{"hidden_size": 192, "n_experts": 96, "d_expert": 48, "router_score": "sigmoid", "normalize_top_k": true, "balance_loss": 0.016, "balance_bias": false, "router_logit_norm": 1.0, "n_groups": 4, "init_std_router": 0.0251, "lr_router": 0.00119, "norm_eps": 1e-05, "optimizer": "soap_variant", "learning_rate": 0.00884, "max_seq_len": 512}
Below are experts of layer 3 (counted from 0) of a mixture-of-experts language model. Rows are named router (the router's row for the expert), gate (a neuron's input weights, with its number), up (a neuron's input weights, with its number) and show model dimensions 96-127. Each number is 500 + 25 x the weight over its row's rms, rounded and kept within 0 to 999. Numbers have three digits each.
After each expert's rows: "mostly gets" lists some tokens that are sent to it at least half of the time. This comes from a sample of Wikipedia text that the model never trained on.

# expert 51
router:497515475454488563553540537450502505513544494501516509490507504543508532519523454451494475533491
gate0:502479508507469496488485525494517506494555543486531526502512513543554529486520480502539462510527
up0:467504482547452478533497503478480426546445496461473446497514490531495500510464516469497498503546
gate1:517497514504526543479488510501483477487516506501546536450526465499486513461487525546483481520532
up1:548474538518478485492529458498495481474501541496465510524509545466517506498516490439496485478485
gate2:533509528460500544497494516535503480520532474509497533484470500504530479499500504460473467501520
up2:515512554526471459520476498475505511497503487499508471477511473511470480518530444546511534507538
gate3:509491483517509487502482546486477543535513497510522559475531533509537519482452479502460484520500
up3:490558512506500522488528536487544529518503483491478518494486532523477511525502472491492493470500
gate4:476480496472495485496495494456505495500525485523531493475482526525493513489485529435488476473440
up4:480505488478497488514521557484471514514519445460538586503520520539511458450515500520505468475481
gate5:510488493469516541531478472472495503505501494521508517517523487490499509508502516471504488495472
up5:548578535548484496480515545502532515513490510513489545477501550482557564481454479515460506489495
gate6:553447521461526490495492481460542479484496494504492512465531479507513516492548477497490477461512
up6:523486564497508507482469513529495526545484513467485507482479508472519478536442467545495512490467
gate7:489488489489527500513444510455527521491495416526510522509499544490524527502489505507514473498479
up7:496527446544529507488541515477478424481528502482485483464464479495537512455502536515512505493499
gate8:527527514476466531517525525467507517497427474546518519486477485531480475508480518463507484503501
up8:491490505524502511503489486532462461528508505499466460534475454487542484484533484521527523478509
gate9:457529487422501541495513467513512500533492508486506502472517532469530513521506484491489532494458
up9:485476518488447532503545472532491490480465529532537507483533483520509530496510512492525510466565
gate10:506487533497518494544526495463488496477511512490515546516475523537533519530508475490504503522496
up10:490514506496519504546471488494534534554482466485489497477560491499502512542469563529530515488510
gate11:523503504503498558518456491515528473497483471486559548481529490525510510539533536501490523552502
up11:489525518517478506493514471490508527490485523476475496479494492516500487516490502535536494454486
gate12:506499499467524500509473500498496491496548482535536497516506494507506555501437462543471506474505
up12:516522497513528479542519482503534513529488498502532539541520473491486505550469507530533459517492
gate13:510500513463499455529521501490521458510451522543531546468450468527494495478536527476506513525546
up13:473526511474477495505523498514498494487514534489498522530543496457491500493519523488519449546489
gate14:535483536491483546513532471508458481554498509518515521461474490522489471496477557481504507490511
up14:514499505477498473520490474496519508498503511492455475475500503471473529506527518483539493444532
gate15:487505499498523520445502512492521435566491519525522506498506489518457506481506483531523513504496
up15:459515508518474494499542489500474538497515521533477525559534461505465496484464507454451540516479
gate16:504507510458498497551505506469520514485498520522523508495511517504524481471492512514490494490521
up16:495466518547465536521490470472493472536497483483511467533490451510495514480513484511484505514480
gate17:474528469465555498525468511522490526493510512515497521474467436490483518502497479446504500510520
up17:512548479454485515483487509515492499493517484491457503502529502479485487488474488550449515500513
gate18:466494513480529516506460500538492527506510461549476525482479473488489517541488506512467472498519
up18:448522492506467505509483486523495438510530511505508505506512447492495486482531530514438441498534
gate19:474528483538495497489505460507531486562524494499476483472536499484516510537534516514511470513479
up19:510533489464479537504503518495498531499466482517495519505507464505501493542505500464499551488461
gate20:451502520439493485525470523438492459536505530517473552449502505517493501550487490551497513532509
up20:475486493540495470495499519514506503506510519512468502546457477531492465507495497497523493549495
gate21:528491469520486493516526489458496483494521499503518504482523508534473494519524471499513504558504
up21:516533486496486503527514504494478459516448495513523534489525518460516509507498503507504489525509
mostly gets: " Both", "appen", " him", " League", " them", " thought"

# expert 65
router:491505508468524499562494465490510493492546528524529490500481495506534483546529473446480501493442
gate0:517476484479503513474493466504521504454488529545515511504499467438479505427491492504541450523481
up0:539516553515469529486497485443523497506467471495502521496524495482479491484476509501511552557500
gate1:501517535510492553462496497497487491554471476517448533524473482513455476479506513467502490530502
up1:457495481488494479529506482498509463473542525484496474452511477496492504511481477498538500478542
gate2:537515539496536498489485523496486559517495518540465460478551485522538488496527521539517495461500
up2:502495462505467431501487457514508549495548475474499484469506473530501465494513509480520527499493
gate3:509572525453543515496520501500556475542527525519488522495489523497497510488507524480558476494478
up3:509481504471537506517465522489478461508506480450484466481493513490475496483502503462461486513491
gate4:537490497532482469499484496463535504525537516483531502499498487461476508489495464517499458493531
up4:520495483527486509511489515460483512512510531504482515489463501485510506519503502502518489501480
gate5:513480486521505517479527523489517478488516503519519532500510547510501559525500473535542496512482
up5:506503497552532548531508479506455523524479479517511493483452432465540460489516515511468501461486
gate6:514488497437499506502461472488520467510488522468508490437497527503466493516543512508472502513524
up6:485503474474507471524479511518509492451516487510508476461498497493513502463529532507459477505557
gate7:487487510490541480525502501485502498531478516505530527530538525540498511477529519493522468470476
up7:499529529521507551513498508526532546521487489492501481521512485538501521527490491502554458529502
gate8:506500489482525519535516478483520514545508514497512506500474472483508521518528489480478528519440
up8:512478546499527482561516528514474529482524518489507482496514509509535516508540505522467507501475
gate9:472514498492556482503485492497503507505485506540508514553463477505530489563532493492484502525473
up9:495520529484490482526467542518492515472506514530498497494499462511483507539549472497538463461431
gate10:514465510520525495542449478495482560468525456526446514506543506519505474472497515506525515511457
up10:481484498508477465505515481510461520519498479515435551463443494545481487510544512511461501525536
gate11:500501507485478509462482459523481540496480497493504490505491497515467491494497483525493464491501
up11:501517508486508504537479477494491537463522490477516497473509498467489487506535563475450499524525
gate12:455494549476483488459541474538509526503464488509546524490448477495548550477516486500472487473536
up12:486481508477482570490512529489489525504541521523528466513541498496552510520512492510483541474502
gate13:505504521486566510518492484532465470499488488488501525520514529509504461538536504489538517473475
up13:507527532486536463508469507466531485477443494506517458489541498477509500512519506524519551527510
gate14:494473492456499511474464495541490471481549510563521501486535431506549532478498505522480513476542
up14:497505508530533540497492462528482493477491522542496475513515504479495503505520473477461479529500
gate15:537536482502507451492565497481473492513466519487457497525498482516503511508534545539550473505478
up15:444546496485498489491543502503481483483517479494497514509516480519504457487519485471487462520520
gate16:451512557457513513475490474499509493486466496526523498541490506474472499487520497531505518522508
up16:476465501494494504505534539518495511492458521491519478499460449509494528549500541507509464476535
gate17:505465527440489486479486451477474483491471516471467512474504523516486514505501503510496500542451
up17:514490513496550463483525473498482492519496478505505476482488476475517498479479503556440488493522
gate18:546504504465504492495523545512455503534497527499513484507515519504547499519520467486488480476520
up18:465494551521468486498469515483516498500512504530495508503527494455520492472487519476492448497501
gate19:484496527517551485476507437454492502501477464472502506495529510482517505513544470512518498478504
up19:471506474465446487489449517509500472488540524489472533500503548481512522482543543518507501506496
gate20:534542463510500507531503510486507544506505468501502492507519503536499477509473506509466531495511
up20:495538483507527460483515474489495509471497532538453529490491501454497497548465488500515448509533
gate21:519481543492468504548496521511545510513476475478527459513516512509530468501498521488493507439493
up21:532506520481486427505535504467476502479481471514519480526496531460492487508512524485483530502461
mostly gets: " considered", " variety", " probably", " get", " felt", " actually"

# expert 31
router:527526535488543464463535516503546490462519506494490481449515504454496488459461498486535484511505
gate0:528506480487508474482490512499515484527461481518531550511505545450523496510519441510516519498481
up0:459440504546518516480500477499494500468531520477510495486524537504549496476454535523485459463522
gate1:473449490504481503504507512486471505493495498456548507488479503479541493475508484463477551507507
up1:506527551525512532525525518482513483470522495536482469505515515531478501502514546483536478493472
gate2:490491494462455505531504501519511491442509493520529544506491479496496520505443533471471565462455
up2:508468495491520508503523503470504524492575521512515508465428535531529439467490488476497542543479
gate3:462510501475500461513496497495488492492508473512514505493481520488518510467541510491480500505503
up3:493493444493494482460497511506505507473536473459497548529437479519489500484503476527470482497500
gate4:487522496485504474475553478466532533498532513489492463489510486456495446499509492473472491512490
up4:502452565494495551484480513485493511507493495467424527534463482546468465493530549476490513457501
gate5:490514481506496495542502521465478468466514515510536527547508507479464507507495477492471485519456
up5:513498511518487481538471497469493505526507444523498462483517472462505512482469510534517462504538
gate6:536499515509505471532508536499506523495494490531485496501473514500518475507537497443465484498499
up6:522536512506505512506523494509517481472475509510503497508486489538482498470526496548497485518525
gate7:507494485463522503530562501509486486502513561498535524495479507524501482502525477499544506502529
up7:467550497494480471488485480518454521472475517492533447491482494516501513517493462484490470457516
gate8:489516524499499512472585466477528512519507510493486505499479460500472508463467524542516500498539
up8:534529486500510521556525469503482537486510481497532445486478534473500507518485490454487511498504
gate9:446484524532485510523467491559492482529494482534520535523472532441530498488530497571493504504521
up9:504454464449480475532468506484491489452503478489487472504469522510479547503536499493523482489492
gate10:515493519501532503518507517487519488466465467490524488479491494505498502461473473479514523532539
up10:482481522473474526511519512467506468523496511496558499460508544541502514498482462488534484513503
gate11:557473480493528487444444506508501478517504476501527519513490537458516515525501468468513458489499
up11:516523507510522451475540504532481496500495496545546514442539471492476527513522497486498533523507
gate12:476485522523549468486521497521506502473489521528508562481494554500533544496507454509503452506515
up12:527480490488511473547478552558481458466544484494466502478496537536533473541471469500513493517497
gate13:503505476508475473518517506515528462451527497510480502514514491480453509454496515452538463470516
up13:489500521524434473449484529471507508499525535514509526478516495462493565495508508461513505489537
gate14:456533498463482505535519526514552493516505464468520510517494532479505508441461496493500511474488
up14:517574479490491476521534536468512503497528522501506529482478549445495484545504460498555455535514
gate15:485531448509513487520519507502534481491544530491505524482486476478465487523534453472503510526499
up15:517485452483509572459508501513507511463478471510532516475524544493511464481516541527504528491526
gate16:481491534465508483506507486550520488469553518488524536451506522498496490497476431497500490500532
up16:500492526515509475507474528503543444472484501497506500505488479417509532485511515502494480517515
gate17:497509536513533474447555533505486501499518524514487520447490486503479527441476502463497489526504
up17:482487473503489473488511482492539508501452508573521504501507478472543467461518502443495474499493
gate18:492495476506546493492537462481483455494500451491517503511467479478534478505482496471511493506545
up18:461510465524546499474496497500495525515488504482515460480515478499497531491496484477478515500475
gate19:512508479527486460566517494509554535511528502485532486494504487504515480509473477507531527526556
up19:478507524514505450509520492513494518484495482541518516458459492531518473520509473516541518522546
gate20:523477496476518447509518558533510522488481560531497509490522575449530541469502513479500509498489
up20:513534496476500542493450495550451421509485476493491513497506500473478497486518524509498536516548
gate21:539467535515530469505515483528492490453508482476491525499459536478474509482557475493483469496532
up21:508479459487475501446496520464482524525518523467451548546512489517510459472473465466509526471490
mostly gets: "- Genus:", " final", " used for", " analy", " used to", " red"

# expert 33
router:527533480507502497456519513503525496480511497518528473502516476457505474511483533470540544524490
gate0:506467510463470526529554484494538504486507484513521496537463514524506498548551451507477515513477
up0:519448552487500510484484500464534496523496504500534476477536478511493498496520535483549468509511
gate1:530491536505497518487459502478509509510499502480496488482479476455491468557570499521499541527537
up1:540488482478535534515502491502485511507514513498487463502468520528512458531506485470539513502487
gate2:496482505461536501553510488476495465525530504546541454538496472528467528455496498475504538541490
up2:503521485487544533486466498471509456520520510519507545501493500487503508496489516541505519524483
gate3:491513499502532468540506476484521542518509534526501524506506492489510526490506478490546506540472
up3:474512474438505493515496492484471532502496459532549531502517523477495493485533481501514525519475
gate4:448455471493507481516535517462453501532507518510486463497507497545466497538561477471492505509515
up4:518530490533509493538521483497515495507525495477431501507518489472509507422494481501435500476472
gate5:520470509522464498473517533542492501472493517508527517520494522490499469504540474485559554528461
up5:507503470500455531552497491490556484513468494509466458473495508471506518530509451544505526529467
gate6:516520492474482507481494502509534519468497531569538496516488507514482519496540487497506529522497
up6:491492463500429483509505500530471492484494461441462480504503517527543499485517492473474523484472
gate7:506508485474459455517503496517509509523543504555551506513489495449538492508492496512529531478543
up7:471536470492553469438516472484473486490524513514534501487523464443447511502515491509451487483446
gate8:473524516481486504534479497457487502495511469481531523501530496491523488514531494519516566522490
up8:487452503521534501503480475512528500536514524534515482486522502512479490508497507522476509501491
gate9:522511464470453482486492493475500529523486513523514501487519491482462487504465531511521507508487
up9:507491519470497505463484472485468511489512521481536528499454505531477498530508512480488503491556
gate10:437447465496481510513539511540494466486521549503524554536465501499484488502512488507496508487473
up10:539509477491536463501510524512554517483523519498556503510514489503502494451494520471461503539509
gate11:507501524457513505467536456509470503476505493549530544511511475506516500548489507485531496486498
up11:493486428533495491453476503516533479458480493465445541565456499539456507485491512480528477449520
gate12:507462524445519528528484505461452506511557512512484502481504533487519454528543508480506499482515
up12:487504499506490483490549486508530546480527569523490477546508533514511493466501490520551466471513
gate13:508507425517467510475524503473526505515490514506481496486498523561486461531539552469474562543463
up13:552500491480513520501530490515520501499484498501458477513530466501499473498505515487442475434508
gate14:491518461490494485462493493532473461501461529489526533522475526472512491453488497458491493568522
up14:472501480565521485462509522515535481503452530480511493570500490493470512515507477572494472461535
gate15:526491498520473492495539504491487518476481501523527461487501523498521505505518496524513565487492
up15:513476479487530532514508464509472482490515474510499514492474488487564511548502489498527499450473
gate16:553496489472490499497558505535475494523520465492473523518480431544452493502478495500516467517487
up16:535530519500530489498475532436503525493484529481475510498494530501506506500499515462524486490495
gate17:527509444458481502486516462481515523540493507510506463463530495442502456504490487523491545492510
up17:489526481450463445485514518489536481518497491547461496483514448466482529506486477512487539509488
gate18:499473512509506532522514497510464473511501524512476512507520491500529501491476513520484489456489
up18:510527487536517491471498471512530488474508531488500481485531546455511518489475470463484522510546
gate19:529487506498511499538485475519521519481504467507487469522512491474494467517550492497489475542505
up19:530511472549533484492511522504535478510490499510497533507489509519483517499479530451526499559490
gate20:533472498476493483523497494475488459498529516560527521480503528497507518512563482458537503478469
up20:477431525494503470509481490485541467489466513497511463464505429492452517459497500483512504488459
gate21:490488484482550471527500461544507511522478545511492505500506518493520494494521530474510520533492
up21:521510523436534517478507489512530520492475462464519460482534503488505466449523456504509488504528
mostly gets: " Highway", "When", " Max", " fav", " when", " having"

# expert 22
router:458485522502518533489486496512452504533500482524500492535484506510479507508487491507513551465518
gate0:464502501452466499461519490519505540526480485531542520493488460477502542476529534488488526503485
up0:527490494537560467465486527486508534472495492527478530513496454483528534516459494533493509495535
gate1:465518494505556480520483508528518467527515535497512497476512502459507532516553476529485466463520
up1:525475539532474461497519479515535467508491487514434468496456546468484524524514487483465502520473
gate2:528493500491484506515509453526489497495466495513500479498503475459484531523467496514499492491501
up2:502485508475507523505479503496516456483485508510501435490495495533535465570527517495547510535494
gate3:494482541483519561503459459538451480546499498522457527516466449514494492495522491506540541508516
up3:487499499525493452552483515471502474493479474515472471512535492479479514526489511432562507550491
gate4:463497519503476501484499498491451505494453513474467504509457513480506515493507521510516515524518
up4:478491524502507505494482482510506479483487446446508499513480517500507534546500526509514475518517
gate5:465480519481509524509487483505536525502511454553516541515493515499506534493525486497527541473510
up5:481503542489468500529471521490523548489513505492532559509496502490483523492481474479501476492484
gate6:512502465480487512524506509517481508481463479545519521510539518512484497502496516495499448439486
up6:532467462495524521557480529494495516495520491530516496460533506481528505532462487502505495514510
gate7:526484509513487502505504529510495485462504488480517500511463505510503539521513489518492486483503
up7:529497499479456498503477520536500486505525496491502492483484495506499472512498445522514461524481
gate8:494453515479527518526517536512514448466499506501464471473475475515495486450533523537482536460505
up8:520533534511513461494486517531499502499463490500515548486452504465509534492473495477499502508495
gate9:476560537485445485507471493528508512510471495491462498527518502502513487555530519493530509463509
up9:493518483503445488471446530496531502506496516520507459483491553503530480448504529493537491486542
gate10:505454477445466518490497485550532512532519507520534537532477521524483504472469538544512553525532
up10:483504474498534547487535473568499499510507537565497490484506477492488492457487499444532461477473
gate11:434521483498494492489496514530522488499557495497512495517542491496513526474509556545465501517441
up11:498540458520448524502505550507484509494491503524524463491517523499496443481506473480504474498474
gate12:520491477501489457489514496539528444492515545491497504530514487482466498498503510531494461519526
up12:500533490522557484541515527486471495487510464494506544497476489476462526543496477475470566483510
gate13:501475533500500473462522485520522464518497490494476455491473476469489509551539501514504492561492
up13:491500478504469501483489517477526533485495517531483507500473518513484524522462529469534501485447
gate14:501489495529524519506484509498532498485549514498522493507556501505495474481529512529496472510506
up14:502547484491479499540498479501500480502506509528536517497512555497512500488463525498502522530477
gate15:482489528521468490533521520504490449533515468478508497474505508493507503505524502571514457501550
up15:523483448564517476509480519508488491500476534501466508509481514478469440486508484478466498456530
gate16:507512502509486485483504529475524549560479493506478472494454540500500478484500498533538473495496
up16:457494530513511501496472484498462471471477506445482467525424478498457482490505501488490529509566
gate17:477504503539509502490524461503536508526487475494480507492514467495533498478571548496518521474509
up17:449474540485517501519454510554528516522479533475521478531485447524506519499481476511478522483523
gate18:534485469505481503504448548554481486518527552499468506523473522516526491527532479532493524508500
up18:502508514540527514461466445510488521510490459489488516481488538473503452512482502529505524527525
gate19:474476496486508519487497488515521512518476499486456494512480511499526535494445477490495493511510
up19:466522521492515481482547490528466456468534478503494486519549527517474475538502508495511524481454
gate20:487497531507519487545468485515512480522490471505489435484489463451547478453520532531515508524521
up20:488548563509538497480514495508500501441540515457455485500539503494484511455542487507507482479485
gate21:503465501506494514478517490494480506493505508498534513504518491503511496515532488520528498462494
up21:498550506498517506525501544505501511514422476534522462497511451486471504501495514490480497519537
mostly gets: ", M", " | N", " [", " (M", "s (", " (N"

# expert 19
router:482535496507504501486489514519429516519504491501506520532490496571506532474484498491483564486519
gate0:468486510505494509483523472520527490523496499499507486513531499510477529474503499500505526470509
up0:488492545536521480500510551478507523539490475482510471461446516518484518487490533490523514474460
gate1:451534487478487512520518522488525526527507504512488487537517494513507489516537515518504512482523
up1:537559514497504497494470516523469509529540475515498525507505510494484522501528485501497495452469
gate2:503522485472496495521495479509451503500488486497477504458472531522512531474500508527511494509516
up2:510513507521471500526490472533497546492485495506486439491481529481477582469526464518523492488492
gate3:504491485458495522447492517505459482533527485522508514471551491515506499461479515465488519537466
up3:487489520469506487480486482483527505475528532516518481524474445504469504526558486496488524500532
gate4:453476493509464500485508524502478481489493503492524478495515500474537516472506477473518529458489
up4:457461503444462492498496467517478491515533517506540449491498490543480471470495442499518492517539
gate5:506505462428458512459493521521480473533456451506489493502537487541479503485517533509507513451499
up5:534548495435546523502489512504470507533543495527469527545535502520494479515517506502504519474508
gate6:476491520503500477523489491490482471500496484495502532484473435518509517527482523493499510516559
up6:518528480462437512458508467572476492548474504511526464525535522500461495470467541487491541508477
gate7:522516481519502505479512512505470514508512518481505479513501483567540503484519481465470511506449
up7:475483495547513435467493506551473501463496493497533520529514491489490475467506500487511494482464
gate8:498523501488486478552519483503489486532511520486466489502500470489478488515538498487519493526435
up8:473482528467445485472537485498512497510514504492514490495505535450500506485517496501438492503534
gate9:494477478468517445454535505498468513497490521566510535554505506487533515488486466478486572517517
up9:535499517511531440503521497513514509524497488536504473526529510531499478488485457510479472464518
gate10:500511527504472547476494493513483462554501498551495519514481454485507500507521513493529485502470
up10:517479508545522504505512520528485507471530537516530534483470476485521524525533458455498475507460
gate11:518477504516474498526471499514528495558535490486448513526483513529515526547493497522507552508560
up11:483467524537521505476531495555430471535465512487488549467518529475485502492526488543519543504550
gate12:463495533492493530509485483532507507547517500550511498515503489501549527491492499473499521477528
up12:463510498459511480522521489489510488500498511456482468480526482565514482493552524490495500545493
gate13:476475505490473493523482483501485513494506521538507518530477501453546486493508495500500487446513
up13:476564505455507508461503533527469511483496522481502511493487532510483473502531503464495511494521
gate14:501500510551521514492515492542516523507467535510513533533507490493521500536523540504497499489520
up14:464487498514511499489504509493527448503509508544499496454511480527503522500486514541498485514522
gate15:464502493517518458484521490503482473523518483459522457521511519465490490564506515510486496498486
up15:563513535494471538484545487472517494490489478475557525534532472480515496503470537487492488498491
gate16:516512456492505517497499524503494508466487503514480491472502538502506535525491493503458516473481
up16:479514487492509473503504511522494523508500483480540494507479495510520438463537492512517478536502
gate17:467511522523456489514500516474515495499492486501498518516516520541512533501534488476543544507480
up17:486588495493502482497476510488519488522473517534506496523464550514531514467489502459505493557548
gate18:445530514508444500558450524490532460522510516509503483512510477477475523493473493541496492522492
up18:504496545453504519524470464484459504495431487517485494481516486487502484449501504477539515515506
gate19:529499491516536549503539507483586555512517522526519502446532476552566505484487484523494544504503
up19:482500500464495486523506494510536482541539469506462475459529473507481438519483497523525509472511
gate20:480532486507486482508477492493502531523453470533511517501507446513514524503562513487510520479483
up20:539522540533486503518482527516488517454504504467494510512449519464509504472506490497521512503534
gate21:480493532444495472499489435501469508515482517553501479538541496524508513468487550456513480456459
up21:503479515533494484513463504481514501540499487493467543448515477536483521505516465499505476499482
mostly gets: " one of the", " Hol", " Irish", " Air", "ichol", " Wood"

# expert 1
router:517547501503499524448526516507430493502485492490542527513524469548483505498488448551485530482480
gate0:477532515472558523534484456490503481482513500490536526488494489487502502492472508515545495484488
up0:477482480537488498560476501502526490486503466511513520526551494477492489526523505478546509474525
gate1:519508462485506501521496503471532502508555475559521498492495482514478493539506504553555521482476
up1:498451516461478554420498517512481504518481507548501489502493497480501504523514496496474533519473
gate2:558521498528502474485514477525508485526475475490524538493483470529500465489522519485499558465481
up2:502516484523543495441460517520483522504508528485532539536523541529519529510456474486474511475507
gate3:493514486502527549487483508517454509475495505507511529491486479512486528497526478526488489510447
up3:535508475470470502447491470510462476541505511507505490538535537522481492470466520503497514493519
gate4:491519515500503496472484488548512498501523485510534514504497485501512486479491504515489496525502
up4:489526445535453515517466521519518507510485515494487494566486485522489480488502508491492480518529
gate5:523457477484526495459509514548531486461511493516505455510484493479512506488511470461492522500463
up5:527476505518524500512526460479524485457502477535488507543505508504503483555513540507484507498475
gate6:506471470463498505498502530505486519527501485512511500457480510504499543460511469527436480537490
up6:509510520516493463493504467501501499514527500479492536512496488487482483497516533456554448489488
gate7:563529436491497491496489517499519476540494480506502522473523506503514487512463492509489465458549
up7:502505487520562502499492489498481476490497517523517495448491452491471491498512511477484527476512
gate8:487528476465514525504520504505546501492520480484466514466567531514531478480539509458484483482495
up8:543502512506534499508512485568509462473487504496463501506475516481524461483512478510493520527496
gate9:522475481513505501501520511486492505518512498510508517511495472504508471530530484529469509499492
up9:515503509504519454471507513484483471475496510481465494458492510464531543505489445524447484535466
gate10:499497531485495449467508500477485535514511533514504490476495572507517498511489512491504480495477
up10:535521460537516501477490549481482482525463450486496506513498460509460461467497503490475500513495
gate11:527465450531496492499499519493524493527480497523460478486483487555500491500527501516534492543471
up11:517492492471526485527489481488448506451502540488502504466454546484540486458503485481470491490439
gate12:497536465478477498520477481503489455492494507514532518519543485492545488504516523473444463506454
up12:487516504541461555512514499493524476452521477549491519513502520486503502516547506519510546471479
gate13:551546499436546490498503479468511497494489549478509516489509514498509472534506486486477539525481
up13:536530521531504504481498499504539542473468475525526486509498505528444522533536554528491465506495
gate14:505523488488507525468499454534500530545471525531468540497532466529539456458518558482509497519523
up14:502491489547515514484486501522528520494514506476507481482511491516483472460521500500536489488540
gate15:494485483507464505487418524518526487549529508470501483544481487513505499481490459490482497473494
up15:496502448455528520508507520510456509533483513545541478501538470540500519482482482486496484469523
gate16:505499532478544497469505480513470475497504498551503510469485506518464508500529486484436553520471
up16:510490454513494489505424469488502444515509505510530485482521481511522537457486515508515521549504
gate17:559523482461530541525511491492470493491482502492470510525479472474508472512520519541505511532457
up17:481510485510479494563507485512504521543524491478458522510510520476499498493523513493493484467507
gate18:476523484521496535511529479506504510516492491511467515505441541539482472522554492510514515516494
up18:487507493485515531522532570493491460513515468538537494495476518518519508502517447531472502486493
gate19:524535487456481485452507493505452535452485500523497482504516493507478482502450495503552429501483
up19:527480509507499461530447482499506533486566523463470503534504493494478495500467511473472476496451
gate20:454490495538466491509498502520480472527505468514532525476476500492525502493538501562530529491513
up20:488486463528492445492462472497487504488504535498497479459534529506535475510531466510463501523460
gate21:506503522477472512515496506524518474522479508505494508495539471496516523487518522479462528469488
up21:499480490479515530505483496525478451572478451510532505455530544501544488433506504470489529512484
mostly gets: " It", "He", "Al", " | O", " Henry", " Hol"

# expert 59
router:522472471496494514557524520491481486486547520493517483500509514502514478509524468453487496533499
gate0:518505536530500452535484458544522486517512485496532493488480528492458511538474535489445527434559
up0:496529460547472507515482501527475490481497475484487532497485481537507500459486507487475481489513
gate1:555479550478458512519560537514516497504471480491505523500480494496506492475510502485525515531511
up1:514505483507498521495572507543448460518492496501513475537522501487468519464500471482550548519541
gate2:491487469504498508517513530486545504449516513535482494522522507522500516511517505492463513516525
up2:523526528501489504510472499494508508524505522519509465556453499510506510516527506495541505464461
gate3:505522495493521457495473521498501497545493483490524497494475472507544481502512537483523496485555
up3:458501512455517486517507528456522508493527525523518510463511515536492514488491529498552511495495
gate4:516479497509488472500510489464466476466477516487507518494517550478505514485502538504470503543507
up4:508471472487512525473433464531471493503527519467492497498474507457513467497512492510522496514451
gate5:483459502474497524504498482491483551530425496507558542480498517486548491535518493445498514481489
up5:511493537512499484473503508524479536521451507494523496510506480491498506548526430546482479522545
gate6:533477504462494518490493489550539462512479481504504491530512539457512472482466494525468523455510
up6:491483523507520516454531471454548510498527550496464471490519499537489482496509518513491555493519
gate7:563484497497521507527484517560535518507501518480529459511483525519526505478541485499452520483494
up7:502526467455511466483536503497523439471511463494555491535502497504493513501515492517509497474491
gate8:505491491507451479525503516517478488497477503493511495478493481534534563499517490547477463480502
up8:481479511555506526486501544485537473546526518461494494512516504470497519471456501484490495527524
gate9:560492517470543492528532510522465493533519522487471487477509508500488476504497521531527504501509
up9:536469468522527497514477493534502498500563506498496506456553487507497501472523528540517529538464
gate10:436526488500518498489491512431473481481482479478518543458452507507499508497480478512534529491496
up10:531515502456543524451556506468466495471485461491515512505514466495460487461545522489518503514469
gate11:515507487527467500530527535495495549486523498503531515518554494499521477507478495506525489481477
up11:505492499513510499509525515497508522476454459526515526498529505467490475488508501507481495529525
gate12:484494531494511467483519501548499463494512481466507494541455498481447492503487469459498524466503
up12:448495512469495486459506492495542526476515544475503476494524515510558504478516502527479468517503
gate13:519518509495474484464503510536529509501482488467517467475440437462511483538479456544513487497478
up13:538471445520519494479476509511511524548521498510468475529501488489473516511536494521492476533509
gate14:494461487485501489494489514476511454484479464480529495505498503505514464519524502487503443470541
up14:521502474475444478517552514479530509517525513477511475493479500482546515484492525510545454494532
gate15:520501530516483551515522503524522490512496537515487460540499499463489444497524518500514553516537
up15:512506506486488520504477480494413488503487507482475542457512491523483503542503516549479491526509
gate16:544501468498516502493528466515511504468519539518516515521457496472469527480450504509471465500516
up16:485504507480478486463550502505536513531502470488442495536473514465474476471488502526512520507521
gate17:520549479456500507488456531488501478507504448508522549508490475562436479485469460516480515514491
up17:497529498497523514512514426552519477501482481469447471520468530462507517499498477481509523504463
gate18:545492530521488482524517483420470450482529489508543476500527470511477555552506468510454494498471
up18:521485494473491453498465509474494479502478525440473530479506514506468522469421525480519483456520
gate19:485445475470512499516474504505525522504515484477483510474499461468504490461524514526469520510521
up19:509515517455490509511495487433547471477530502496497479522506471491519452478547476523468469543495
gate20:496460480500501502508462529519493525495501473508494509497530497513515485503450517524502461551478
up20:536499525516445541487491528492514510482495520524482467548494496523519533489551506468501517511422
gate21:513529552507514518496485498496497492491508529477494539508490530532539478493473515481516502508538
up21:487489522465459541470471527523489496506519480453483434489543506490497500528502530502550511519501
mostly gets: " th", " each", " opportun", " begins", "es are", "obal"